Experts of a small language model: 12 layers, a variant of Muon for the experts.
Below are experts of layer 4 (counted from 0) of a mixture-of-experts language model. Rows are named router (the router's row for the expert), gate (a neuron's input weights, with its number), up (a neuron's input weights, with its number), down (a neuron's output weights, with its number) and show model dimensions 384-511. Each number is 50 + 12 x the weight over its row's rms, rounded and kept within 0 to 99.
After each expert's rows: "comes after" lists some tokens at least twice as common just before its tokens as in all text; "mostly gets" lists some tokens that are sent to it at least half of the time. This comes from a sample of Wikipedia text that the model never trained on. Tokens count by the router's weight.

# expert 13
router:56 62 49 61 49 38 70 48 52 49 49 31 59 47 29 35 46 42 23 48 38 55 55 54 35 43 45 48 48 45 47 80 43 35 35 51 46 40 56 63 45 35 45 56 67 68 47 61 77 55 37 60 40 84 57 38 66 72 43 48 51 38 58 37 37 43 50 61 64 57 62 55 64 44 27 34 50 31 40 48 38 52 50 48 42 36 47 47 42 55 34 25 67 54 48 39 43 77 52 56 49 29 58 53 34 44 44 34 52 56 47 39 35 54 48 21 49 78 68 38 57 39 47 46 51 72 48 36
gate0:37 57 62 39 75 48 66 18 71 58 43 52 31 58 47 53 53 46 65 67 52 34 58 65 61 55 70 40 53 38 73 60 35 57 40 47 47 58 63 52 39 45 39 30 51 76 48 33 63 56 33 32 53 47 45 40 51 55 51 44 52 35 49 69 34 46 54 60 34 16 53 56 51 42 58 44 61 43 40 56 71 52 51 60 33 55 39 73 49 44 37 44 68 59 38 37 67 31 68 56 39 49 52 54 46 62 42 58 23 48 56 28 59 46 34 36 52 55 58 46 44 42 54 55 47 44 57 28
up0:40 59 50 41 65 57 35 72 53 44 27 44 62 52 48 40 48 39 54 45 68 48 43 46 66 52 65 43 55 33 47 57 54 44 61 31 53 47 57 59 47 51 64 53 61 52 59 36 67 43 41 42 43 61 35 44 58 47 32 56 52 49 52 54 60 43 35 48 51 60 36 54 50 47 63 63 59 44 51 39 54 12 79 51 47 75 51 43 35 36 69 46 55 51 35 35 50 31 37 60 66 63 39 44 65 55 44 79 53 63 39 81 58 65 43 25 28 50 40 40 24 43 44 48 43 53 39 36
down0:55 36 54 59 42 47 11 34 44 63 75 58 46 51 65 51 45 50 35 56 24 45 67 53 33 60 40 59 58 37 52 36 45 58 66 58 68 55 52 22 46 49 33 30 47 57 35 75 58 40 57 42 67 58 56 49 63 70 45 69 48 62 50 57 37 38 77 35 41 38 44 52 49 48 49 56 28 40 25 58 30 55 46 66 42 37 46 63 57 67 42 53 63 33 48 58 36 69 38 39 31 61 60 51 48 44 52 45 62 54 55 38 44 44 44 67 65 36 48 53 69 36 54 51 72 57 67 61
gate1:66 47 53 46 44 68 58 45 39 45 40 43 46 64 35 50 48 47 54 58 54 70 56 48 43 37 52 24 46 43 47 44 48 54 63 66 26 47 50 53 51 59 49 25 47 74 56 46 62 48 53 39 54 51 67 54 50 72 61 68 41 50 53 63 58 63 39 58 65 65 36 62 63 39 60 58 49 63 50 38 52 57 44 47 50 22 61 41 35 55 47 60 58 31 51 40 46 29 55 60 53 49 36 51 37 50 65 53 51 63 52 48 62 45 37 49 33 66 48 42 64 55 55 59 57 66 70 47
up1:34 62 61 42 23 72 50 75 54 48 61 47 27 61 55 61 59 44 69 56 36 48 39 11 50 26 27 66 42 66 67 54 29 46 29 45 60 37 49 63 47 49 46 47 64 52 39 42 49 57 38 59 51 26 46 43 50 50 39 55 53 55 69 54 31 59 50 16 55 36 63 50 33 53 63 52 33 41 41 50 61 58 66 32 46 57 49 59 57 50 62 52 37 48 66 35 28 48 50 46 66 51 47 39 50 57 43 60 43 53 41 65 48 40 34 58 60 75 42 59 44 47 48 55 54 53 56 47
down1:54 53 48 42 47 44 50 44 28 36 39 71 45 51 44 38 69 43 46 70 41 64 32 54 38 52 44 46 36 50 52 44 60 49 39 38 75 34 42 66 65 53 74 80 53 52 57 72 55 53 71 45 68 62 63 48 36 50 41 63 54 65 53 49 63 86 66 60 69 40 52 61 56 41 39 40 45 46 35 38 48 43 64 38 45 53 66 39 47 56 46 43 52 65 46 54 47 61 55 43 41 39 48 73 51 52 30 37 43 60 47 49 55 58 42 47 38 69 53 60 32 33 53 59 57 60 49 35
comes after: " |", "|", " of", " in", " on", " for"
mostly gets: " The", " a", " the", " A", "The", "An"

# expert 5
router:65 38 51 27 48 46 26 76 56 44 53 45 45 24 61 47 31 57 47 45 51 52 31 46 55 74 46 39 33 55 56 30 58 66 62 52 67 58 46 61 52 55 64 30 24 86 48 23 50 60 62 66 53 51 58 47 45 41 46 49 54 58 29 39 44 41 40 39 54 32 69 53 38 48 73 58 51 37 56 51 78 48 56 49 39 41 61 67 32 50 54 58 42 44 43 62 43 62 62 44 59 52 31 37 50 44 65 62 34 32 50 70 55 61 56 56 23 33 33 47 54 58 52 30 69 69 74 61
gate0:32 28 46 84 57 57 64 24 45 43 51 48 39 50 69 47 39 58 55 40 57 43 60 71 49 38 51 73 30 60 53 48 55 56 62 55 58 41 62 49 32 49 50 77 45 31 50 41 47 50 54 21 59 48 41 54 57 50 50 67 42 70 38 54 50 73 37 60 68 52 58 49 46 50 56 59 34 51 42 65 37 34 68 48 71 52 48 49 62 58 53 44 24 55 61 44 40 27 53 37 60 29 51 37 41 41 44 46 44 41 41 53 48 39 48 55 28 83 63 46 28 45 74 53 63 37 46 47
up0:64 57 54 27 41 69 44 46 55 38 37 22 40 36 25 54 38 63 75 66 58 49 53 51 53 66 39 50 38 46 61 55 42 45 41 43 46 51 58 51 48 36 49 26 48 50 62 61 51 31 16 36 58 36 49 44 56 35 61 42 37 49 43 45 64 66 39 42 55 56 34 35 63 67 56 48 44 63 29 42 54 32 33 69 70 37 67 58 45 42 48 47 38 51 41 55 59 46 45 44 43 56 62 49 10 55 51 52 45 54 55 46 40 62 29 59 49 72 25 48 57 50 46 55 39 51 38 54
down0:50 47 46 82 59 58 77 46 54 61 51 55 51 51 44 45 62 25 52 59 48 61 50 56 32 65 48 71 65 50 46 50 58 45 53 47 51 69 43 14 40 21 66 65 39 32 31 51 47 63 54 54 37 45 50 71 37 59 34 62 63 50 43 54 50 43 60 22 50 55 60 52 30 56 26 46 55 48 34 54 52 36 48 50 59 51 45 37 53 72 39 55 58 36 72 31 67 35 46 40 51 38 62 52 69 56 65 38 75 32 34 63 59 45 41 52 41 55 47 39 63 59 55 60 74 53 42 70
gate1:37 29 41 59 54 47 42 44 45 55 52 53 47 53 41 34 51 45 53 65 49 31 49 64 36 43 49 49 37 36 41 48 54 40 40 20 51 56 65 76 47 50 49 60 32 43 55 56 51 37 49 65 22 57 47 34 46 42 52 48 57 39 41 55 43 43 28 53 36 47 47 51 58 29 60 42 48 61 39 58 36 48 58 60 67 06 57 43 43 57 46 41 41 74 44 50 38 57 33 53 52 44 47 35 32 65 55 58 36 77 39 49 43 42 45 54 64 43 53 51 61 53 78 50 69 45 60 65
up1:53 57 54 53 64 40 34 53 64 36 40 48 58 63 26 45 55 51 46 30 49 63 56 37 57 57 61 61 46 52 54 58 53 51 42 28 49 70 45 47 54 73 30 73 50 70 60 60 52 60 50 50 53 54 49 43 36 64 68 47 74 35 56 51 54 50 50 48 80 61 52 42 57 45 60 77 69 25 56 63 51 49 43 38 53 64 42 50 59 74 37 45 28 67 42 30 58 58 46 47 49 38 70 50 43 53 51 59 58 82 63 49 46 22 43 30 39 42 67 70 46 53 81 39 61 37 61 47
down1:51 65 51 39 65 55 45 52 46 39 58 54 46 54 52 35 49 49 48 69 45 50 54 73 44 63 53 55 37 65 42 31 46 39 44 40 23 26 60 56 51 62 53 48 42 46 53 48 48 50 54 63 68 35 47 51 40 64 64 55 53 33 64 37 59 32 46 44 17 39 58 51 40 48 51 29 56 48 36 18 44 71 55 67 41 60 45 60 63 76 40 51 76 40 44 57 60 54 48 62 80 60 54 56 41 69 31 44 54 65 58 48 73 42 44 59 62 46 48 48 79 52 55 78 85 38 52 38
comes after: ",", ".", " that", " but", " it", " which"
mostly gets: " that", " which", " It", " who", " they", " but"

# expert 14
router:35 41 38 59 41 41 57 24 41 52 57 48 60 62 63 64 56 44 32 47 58 69 50 50 51 36 40 50 26 40 43 41 38 45 44 53 51 30 46 56 63 43 48 42 60 46 32 46 51 34 57 45 57 63 71 58 49 56 37 48 57 43 24 50 32 56 57 48 42 68 41 44 36 62 52 32 44 57 41 59 60 55 55 63 62 58 50 58 70 60 38 43 62 78 47 32 67 40 46 60 47 52 49 60 53 48 52 40 53 68 36 73 70 48 32 56 48 45 50 39 42 51 45 38 55 57 34 47
gate0:61 32 50 32 65 66 55 66 67 38 58 52 43 61 56 51 53 49 39 38 51 54 52 22 68 50 48 45 44 48 41 43 36 60 56 50 51 17 55 43 31 48 60 69 48 64 43 55 61 46 61 49 62 64 39 37 59 43 53 58 57 46 57 29 48 65 53 61 35 50 37 42 45 51 63 54 62 47 62 35 69 65 27 52 56 54 43 53 39 46 51 35 47 55 55 51 54 39 63 65 52 26 39 56 57 38 43 68 49 34 53 70 56 35 39 45 65 53 70 51 40 77 57 64 56 35 64 52
up0:57 51 39 38 16 41 49 43 53 62 53 44 43 58 42 30 77 45 36 43 51 48 40 72 43 15 65 55 32 64 55 47 54 80 62 43 39 75 32 42 37 51 60 73 31 43 73 39 38 40 56 54 57 47 57 49 24 56 24 42 58 51 42 62 50 71 29 35 42 45 32 56 48 33 44 52 52 60 59 53 64 50 49 28 59 54 58 49 56 69 41 49 31 63 57 61 42 32 42 59 46 42 40 40 74 62 33 58 53 21 46 55 45 56 33 63 74 58 76 57 51 51 19 61 28 74 55 59
down0:63 54 23 51 62 61 49 58 55 44 21 61 53 57 45 30 63 34 37 06 79 49 47 54 31 45 44 50 45 27 57 64 59 38 43 42 52 38 38 50 59 54 38 50 54 52 67 45 61 55 49 36 46 47 38 44 53 42 27 49 64 52 50 56 33 42 62 35 44 38 37 74 39 48 66 55 40 51 58 30 46 44 60 51 60 65 38 55 47 49 54 29 51 62 61 51 37 64 60 54 48 42 55 33 60 61 54 78 48 51 34 53 33 54 35 69 64 45 52 46 48 41 53 59 65 48 56 43
gate1:41 44 38 50 22 55 41 67 66 44 32 70 71 69 38 45 47 49 42 51 61 45 58 64 27 47 67 44 78 53 49 46 52 58 46 34 42 60 60 52 61 56 61 41 58 60 48 66 84 51 53 51 60 58 42 47 55 73 43 44 28 47 51 66 56 64 48 39 36 40 50 60 46 52 61 50 40 48 46 49 49 32 50 42 41 62 43 66 40 58 40 53 47 45 46 52 60 49 43 33 33 40 42 54 49 54 55 59 46 67 42 47 30 64 34 48 50 43 27 34 78 55 60 45 49 42 72 25
up1:42 53 60 43 24 55 64 47 48 33 56 22 94 54 61 47 72 36 46 38 33 47 80 36 36 58 48 49 39 46 32 48 48 41 51 72 59 22 48 57 50 37 44 61 45 52 49 66 38 63 50 59 41 50 48 44 46 51 33 58 34 70 46 41 50 49 66 50 65 41 47 49 25 79 51 51 39 44 53 36 46 48 38 49 30 37 46 49 59 57 63 56 64 53 55 62 67 45 65 42 69 56 53 74 64 58 56 51 40 46 48 49 48 70 51 58 54 50 68 52 60 76 80 54 59 60 56 53
down1:54 37 15 59 66 53 49 45 38 41 52 51 44 50 45 59 77 64 50 44 53 32 55 56 55 45 50 47 45 57 63 80 36 31 61 36 61 59 48 77 48 23 46 46 61 49 61 29 58 41 54 45 41 55 61 46 60 44 74 36 33 53 54 53 57 51 56 45 52 67 51 50 53 45 42 53 56 64 44 29 52 48 43 45 75 59 43 72 50 42 44 34 47 51 50 52 69 53 67 36 61 41 46 47 50 43 51 58 63 37 30 32 53 46 43 64 69 35 40 35 45 42 50 24 42 51 47 52
comes after: " ", "–", ".", " (", " $", "_{"
mostly gets: " one", "18", "17", "12", "22", "10"

# expert 6
router:36 44 60 31 62 31 77 30 67 53 59 55 39 59 57 53 64 35 64 35 45 47 54 35 55 63 64 30 64 51 84 52 45 47 39 53 73 36 68 32 52 62 53 45 68 24 50 56 48 40 51 19 36 58 43 57 53 47 54 36 34 57 59 73 45 52 61 44 85 61 53 39 22 47 51 51 64 37 42 48 42 50 58 45 68 71 60 42 64 38 64 48 52 31 65 37 41 56 53 56 32 59 50 49 58 53 34 49 55 62 50 46 48 53 55 57 67 41 61 45 70 38 40 40 46 48 44 54
gate0:38 58 40 51 70 55 40 34 44 27 55 55 50 39 51 50 36 51 66 45 64 45 55 39 58 48 79 44 24 55 47 50 43 65 59 52 40 42 53 50 47 73 54 47 60 68 39 60 29 45 54 39 69 41 50 54 46 43 68 60 45 68 60 71 65 66 37 54 36 64 45 55 50 43 51 61 51 39 45 44 39 31 59 59 66 46 60 61 44 45 41 51 37 32 38 39 67 44 47 75 54 59 31 49 54 55 41 60 59 64 50 43 58 38 56 71 50 58 53 47 36 46 50 52 50 62 57 52
up0:60 82 45 30 48 52 61 53 53 74 25 33 40 42 50 47 65 55 62 48 47 53 69 44 61 41 56 46 49 64 39 20 57 60 57 40 45 56 50 42 55 46 36 30 60 43 38 36 48 54 48 58 46 57 41 66 42 45 67 51 61 61 46 67 28 36 30 62 45 52 55 58 40 45 38 71 49 43 57 53 81 44 60 45 65 56 52 44 45 29 28 76 57 26 46 43 44 64 44 39 37 65 52 67 34 41 68 49 39 57 49 73 61 47 65 53 51 59 63 52 50 43 39 54 68 45 51 55
down0:42 55 41 43 41 43 70 55 52 58 51 58 40 40 41 47 47 44 44 49 48 60 66 55 47 43 49 56 45 45 56 31 52 36 59 53 40 72 46 39 44 59 50 54 69 63 40 64 63 37 49 40 48 45 37 48 69 66 58 65 40 30 24 50 28 48 53 65 55 36 48 58 35 48 46 62 69 38 43 74 52 84 58 52 61 59 51 49 51 42 51 49 52 48 60 52 64 67 41 59 37 69 64 47 31 28 51 68 54 53 47 55 36 47 40 21 62 35 62 46 34 47 38 49 53 33 59 60
gate1:57 33 61 70 57 48 36 49 61 76 43 80 38 45 43 56 60 48 25 38 71 44 53 36 44 37 27 54 52 43 67 50 51 64 48 59 41 49 61 41 59 53 62 46 39 63 33 36 55 54 56 37 59 56 39 37 54 28 48 50 43 41 71 49 46 32 67 53 57 32 67 58 56 55 45 52 47 57 46 36 47 48 44 52 58 79 39 46 40 35 64 41 60 28 57 56 40 47 35 60 73 28 55 35 56 40 51 65 62 65 43 41 43 42 40 70 37 36 51 60 66 46 59 57 34 23 56 56
up1:36 68 47 61 42 41 59 54 45 58 57 27 58 39 42 60 62 54 67 56 37 45 52 43 62 64 43 43 66 53 43 59 67 60 63 69 55 56 43 45 33 26 49 51 58 45 49 46 38 76 71 36 64 60 55 72 54 57 44 52 45 51 37 52 63 75 34 32 53 83 35 43 46 48 42 47 57 50 46 44 51 55 39 53 28 65 47 51 33 39 49 40 37 48 53 57 63 50 56 41 45 66 56 54 50 39 27 57 60 47 64 47 53 62 50 40 50 45 46 50 49 53 45 47 38 64 40 65
down1:64 29 31 50 37 69 51 76 53 37 63 22 44 30 38 45 49 28 44 60 49 40 25 68 54 38 52 52 54 45 54 64 55 40 56 50 53 56 46 47 67 41 43 65 36 31 69 62 48 54 29 56 44 36 33 52 47 59 45 23 58 52 54 51 61 63 34 41 65 72 53 54 60 60 23 44 59 42 56 52 50 43 67 63 53 38 46 57 33 58 48 35 44 56 46 53 64 45 63 44 54 51 66 66 43 56 43 65 53 41 44 42 69 47 57 24 56 50 51 43 33 56 44 48 46 42 56 64
comes after: " the", " a", " of", " an", " The", " =\n\n"
mostly gets: " American", " British", " national", " National", " German", "ical"

# expert 10
router:43 47 63 53 45 41 44 51 31 61 58 61 46 30 56 46 57 64 46 38 49 52 62 42 39 34 66 52 28 56 38 54 50 39 49 59 53 56 24 81 50 37 56 35 53 23 56 56 54 61 37 54 52 47 56 69 63 63 79 27 41 56 41 42 47 44 36 67 55 34 55 33 42 55 55 60 30 49 74 58 52 42 74 36 47 53 48 50 42 53 37 57 54 34 51 26 44 60 47 47 29 35 62 36 39 59 38 62 58 59 47 50 60 56 50 50 78 51 47 64 53 56 39 64 49 36 50 60
gate0:55 57 56 29 84 77 63 61 41 39 55 54 63 18 63 26 50 43 55 47 38 47 41 50 27 47 58 59 32 60 57 65 72 37 64 67 30 53 61 30 46 60 60 60 44 37 63 29 44 44 53 67 48 48 46 29 48 43 31 66 65 34 50 49 41 45 51 29 43 54 50 44 47 50 56 66 22 47 49 46 66 62 43 39 39 43 68 38 59 57 57 61 51 42 51 49 41 51 61 51 38 61 56 47 56 54 50 39 37 59 45 54 64 43 68 39 39 50 38 49 48 59 71 51 59 50 52 39
up0:40 45 60 39 32 66 33 53 44 41 30 59 56 58 41 22 67 55 24 36 61 50 51 50 65 24 54 48 51 59 68 33 56 40 49 43 39 49 45 72 40 48 54 47 34 51 45 50 60 45 55 76 38 41 44 37 50 59 63 41 44 38 48 45 61 56 70 49 59 54 27 37 45 34 53 42 48 49 48 30 47 58 45 32 57 54 51 71 38 43 64 69 39 07 45 53 60 46 53 56 61 52 55 55 60 53 40 66 39 61 57 57 45 48 43 73 45 47 55 50 52 58 32 55 43 55 48 51
down0:62 57 57 27 48 45 64 61 39 47 55 41 68 15 43 55 11 44 49 45 65 39 60 37 48 51 58 22 45 44 57 53 68 51 82 52 49 52 67 48 56 62 38 42 32 47 52 49 50 42 60 53 56 55 52 35 37 57 59 74 50 54 61 47 52 41 58 43 35 47 46 44 32 63 60 57 62 39 52 46 35 52 38 52 43 52 55 53 40 49 58 53 25 64 74 58 64 65 55 62 70 29 40 49 69 68 44 47 42 78 52 40 48 63 60 28 39 53 57 40 57 56 60 63 54 74 48 60
gate1:57 45 69 56 61 77 61 70 38 51 52 39 50 50 36 60 46 52 50 38 66 44 55 55 51 33 49 39 55 51 63 58 70 63 51 43 66 51 31 54 56 55 47 44 09 54 80 68 39 68 73 65 58 47 64 41 42 46 44 45 67 43 43 52 66 31 64 57 42 70 58 36 42 40 54 52 53 35 56 53 57 67 54 42 63 50 49 48 58 57 45 33 52 43 46 46 48 62 60 47 49 66 52 42 52 40 50 47 32 38 42 43 42 68 45 74 39 30 57 46 53 59 41 38 39 42 36 53
up1:46 47 49 52 28 54 50 48 42 72 47 42 42 60 48 54 41 39 48 41 58 60 58 50 60 71 47 62 65 40 47 61 64 61 41 20 40 45 42 49 45 50 52 26 30 43 63 51 59 41 38 49 39 48 55 72 41 48 69 53 38 39 59 56 54 41 32 32 59 29 53 27 48 55 52 56 57 48 55 71 63 42 58 51 47 46 29 42 36 39 55 46 35 63 40 38 59 58 49 42 36 41 56 53 49 58 48 63 45 53 13 60 39 37 48 40 68 50 32 43 36 65 49 36 43 44 61 56
down1:42 40 62 46 49 51 66 57 38 59 49 62 34 52 67 50 58 53 57 44 59 58 44 50 62 40 38 56 30 58 47 44 36 47 62 45 57 31 65 30 65 51 53 67 60 38 55 54 39 70 68 39 76 51 39 41 61 55 35 47 56 72 49 36 42 46 40 60 68 53 41 62 69 40 41 57 65 47 58 45 46 45 38 44 54 61 63 23 61 68 37 28 40 34 67 57 47 44 40 43 50 55 66 34 57 34 39 32 60 59 51 30 47 45 49 45 42 40 29 49 50 35 42 58 66 41 45 55
comes after: " |\n", ".\n\n", "201", "200", "202", " |\n\n"
mostly gets: " |\n", ".\n\n", "\n\n", "==", "===", ".\n"

# expert 1
router:38 48 44 48 31 60 69 61 71 48 49 48 32 74 52 56 52 27 27 52 61 50 49 51 50 67 66 59 52 52 67 49 18 87 65 71 27 33 60 31 60 39 59 72 53 57 26 62 47 51 38 52 64 55 50 32 58 74 44 45 51 40 49 58 56 52 54 57 75 58 46 39 52 60 39 53 66 50 37 35 37 45 53 51 70 61 60 51 55 41 41 23 52 46 42 54 69 42 56 38 42 53 51 54 48 45 59 48 53 54 26 52 43 48 56 56 45 58 51 38 48 65 55 48 63 65 48 42
gate0:49 51 59 51 47 54 39 34 50 45 30 48 58 29 47 45 51 43 55 50 48 48 59 41 38 42 47 47 62 72 38 41 66 36 44 67 49 39 48 55 60 69 73 51 51 47 60 34 60 56 49 61 33 62 41 43 63 44 47 57 52 63 50 64 59 59 46 52 56 36 51 46 51 46 61 46 52 52 53 51 56 42 56 61 69 58 49 56 55 49 58 58 51 45 63 64 61 52 44 66 66 55 42 55 78 38 76 45 43 49 57 53 33 28 27 57 28 62 49 62 37 55 29 39 59 60 28 48
up0:22 53 49 39 22 49 54 59 63 55 33 67 36 63 75 55 41 55 69 42 54 53 51 41 56 47 65 63 66 34 47 48 55 36 54 45 26 50 57 56 49 40 52 34 55 42 39 49 56 71 60 53 32 61 50 37 46 54 49 71 53 66 54 31 57 56 59 60 48 54 43 69 43 22 46 64 65 51 57 55 51 55 44 46 59 49 47 72 49 56 52 74 61 45 68 46 66 47 39 41 50 48 35 34 37 37 41 52 37 44 47 40 50 76 29 46 58 52 54 61 54 20 50 34 35 58 64 37
down0:13 40 42 33 34 44 48 51 35 56 78 48 57 37 47 63 63 39 39 49 53 43 63 51 46 44 56 49 82 52 37 64 52 55 53 65 57 35 68 43 30 43 51 50 29 59 60 38 74 23 26 40 73 65 48 61 22 39 46 65 44 45 60 64 61 40 48 68 65 47 60 88 45 62 45 71 37 49 38 40 41 54 61 44 49 48 54 40 71 35 31 62 59 56 67 58 54 47 48 34 54 62 25 61 42 53 43 59 44 65 47 36 48 36 51 67 65 31 57 65 33 56 32 51 53 51 49 35
gate1:34 58 26 64 60 60 43 37 32 56 60 61 57 46 56 60 43 64 48 66 23 52 46 46 52 57 50 50 44 57 36 35 47 48 68 41 50 57 51 32 57 48 56 49 63 41 42 61 57 62 61 53 55 47 41 54 55 49 60 53 43 34 29 40 24 68 53 58 29 34 09 47 60 39 29 41 61 67 77 31 54 63 58 45 55 41 67 59 51 50 60 41 58 55 78 54 47 55 34 69 54 28 42 29 48 35 58 60 71 45 64 27 72 51 32 41 44 68 36 41 31 56 76 44 73 49 35 33
up1:63 56 50 45 36 40 66 60 43 28 41 29 45 49 44 51 30 54 54 32 49 24 62 43 59 57 38 42 40 54 51 34 38 59 38 28 42 54 74 50 61 50 52 33 51 49 66 39 59 46 49 39 47 40 28 50 44 55 50 31 44 63 47 55 55 35 65 76 40 66 57 50 51 44 54 43 20 51 52 53 35 44 41 61 61 52 44 64 42 51 45 45 58 62 46 62 49 47 36 77 49 49 48 57 49 36 27 67 29 54 42 41 48 65 38 76 48 45 53 52 59 57 52 44 56 39 61 35
down1:41 47 58 71 69 19 54 55 52 50 56 43 44 41 84 60 44 42 44 55 58 56 44 51 68 41 46 47 38 33 54 46 52 66 58 70 47 58 29 52 51 51 59 26 56 19 35 39 60 70 54 47 62 58 38 58 34 49 53 55 49 37 49 74 46 31 46 52 41 62 58 67 51 76 37 57 79 52 58 51 38 51 42 64 70 28 47 55 71 70 43 51 58 58 60 38 69 61 24 57 53 60 40 35 49 58 58 36 64 44 57 30 44 78 54 60 56 42 26 54 57 65 50 58 54 57 71 52
comes after: "\n", ")\n", " |\n", ".\n", "==\n", ";\n"
mostly gets: " Don", " Ben", " San", " Sir", " Dan", "-"

# expert 12
router:65 48 29 50 52 41 54 28 41 57 52 55 75 39 30 47 23 58 45 75 68 41 54 35 27 53 55 53 29 53 55 57 61 33 50 43 45 67 54 62 48 44 48 48 68 28 52 48 47 39 55 48 36 48 38 53 43 34 67 35 46 62 57 51 60 45 67 44 28 56 37 55 40 46 38 45 18 46 54 35 44 44 54 57 45 28 42 37 42 39 47 61 38 55 64 22 39 51 38 57 64 43 57 51 69 55 68 53 59 56 37 64 56 36 40 40 39 57 58 62 56 51 60 58 42 31 55 39
gate0:30 46 53 56 26 34 59 41 56 63 66 65 61 51 59 54 71 66 36 54 43 39 53 53 67 56 46 40 53 60 52 39 24 33 73 63 58 75 41 67 60 68 51 54 45 50 48 54 35 68 42 52 66 37 45 50 49 67 41 68 54 52 36 46 54 67 50 62 37 69 32 45 33 41 52 22 39 59 57 43 42 69 44 65 51 46 56 60 46 54 43 31 58 47 34 61 48 58 51 57 49 44 48 44 32 70 41 46 60 49 54 26 23 60 46 33 31 62 44 43 33 37 58 62 58 49 58 28
up0:42 43 37 45 55 37 61 39 58 34 60 75 50 39 62 58 78 63 59 41 49 37 49 32 38 57 47 64 78 40 29 54 60 34 31 61 34 76 46 55 39 33 63 55 48 50 47 45 63 67 50 41 37 62 50 26 59 58 36 46 50 59 69 41 46 59 45 55 68 64 58 50 37 30 48 43 71 62 55 34 55 55 50 45 59 70 53 43 45 54 50 34 68 66 61 56 74 48 52 52 38 55 36 37 62 27 56 47 59 46 53 31 56 47 59 52 49 51 44 58 34 54 62 56 55 49 63 60
down0:34 49 41 53 67 50 56 63 48 61 33 70 59 42 51 62 59 36 50 43 56 68 47 62 59 48 70 54 47 57 53 55 56 64 56 43 40 54 46 58 44 46 36 44 70 42 29 48 60 46 39 56 71 37 42 56 39 57 37 75 44 51 61 52 27 49 43 59 48 59 44 57 48 72 35 78 33 48 52 39 57 48 47 69 52 78 65 27 49 60 24 34 50 76 76 21 60 29 32 43 44 55 50 54 56 50 61 64 50 52 33 53 40 59 48 76 70 38 55 52 65 61 64 30 25 77 61 40
gate1:51 65 42 41 47 46 34 52 38 65 59 50 44 48 32 62 49 37 48 56 53 69 53 33 70 70 44 56 32 32 47 62 52 49 43 46 64 58 40 60 70 32 42 46 58 58 45 34 43 65 63 63 49 51 52 62 42 54 51 58 64 35 49 50 47 49 56 32 49 23 61 64 40 47 46 34 51 38 54 46 39 45 25 55 46 63 42 63 48 54 74 41 50 52 58 72 63 58 56 55 42 44 37 45 42 39 45 42 39 36 52 51 33 49 24 49 59 37 46 68 52 57 56 42 54 50 66 26
up1:37 53 26 51 55 59 52 79 56 57 40 48 34 49 61 56 43 60 45 45 45 41 49 47 41 39 49 47 47 66 48 31 50 42 50 35 47 30 65 42 46 38 55 54 23 47 50 53 44 74 35 44 64 50 64 57 46 44 57 56 48 46 44 83 51 63 38 43 24 34 59 23 44 39 65 70 47 42 31 30 51 28 48 50 55 59 54 66 50 61 36 37 53 53 56 60 59 60 42 69 42 27 51 75 54 43 55 64 40 42 40 60 39 45 37 33 63 53 52 51 63 45 33 70 62 48 40 72
down1:58 87 48 41 54 41 44 50 31 46 80 62 41 42 52 40 52 38 58 36 55 45 50 39 59 54 59 31 77 45 47 41 52 50 60 52 48 49 65 38 34 64 44 48 45 47 67 47 47 55 75 43 67 54 59 37 33 47 37 54 43 54 48 32 45 61 23 43 52 43 57 53 55 46 59 56 57 45 50 44 26 62 39 60 54 38 44 37 48 39 06 48 49 45 34 69 57 50 62 36 43 35 52 33 59 61 26 35 56 45 56 52 41 49 53 68 38 39 39 54 36 59 59 51 51 45 55 58
comes after: "-", " |", "|", "==", "\n\n", "°"
mostly gets: " Total", " Location", " Preceded", " Succeeded", " Candidate", " Votes"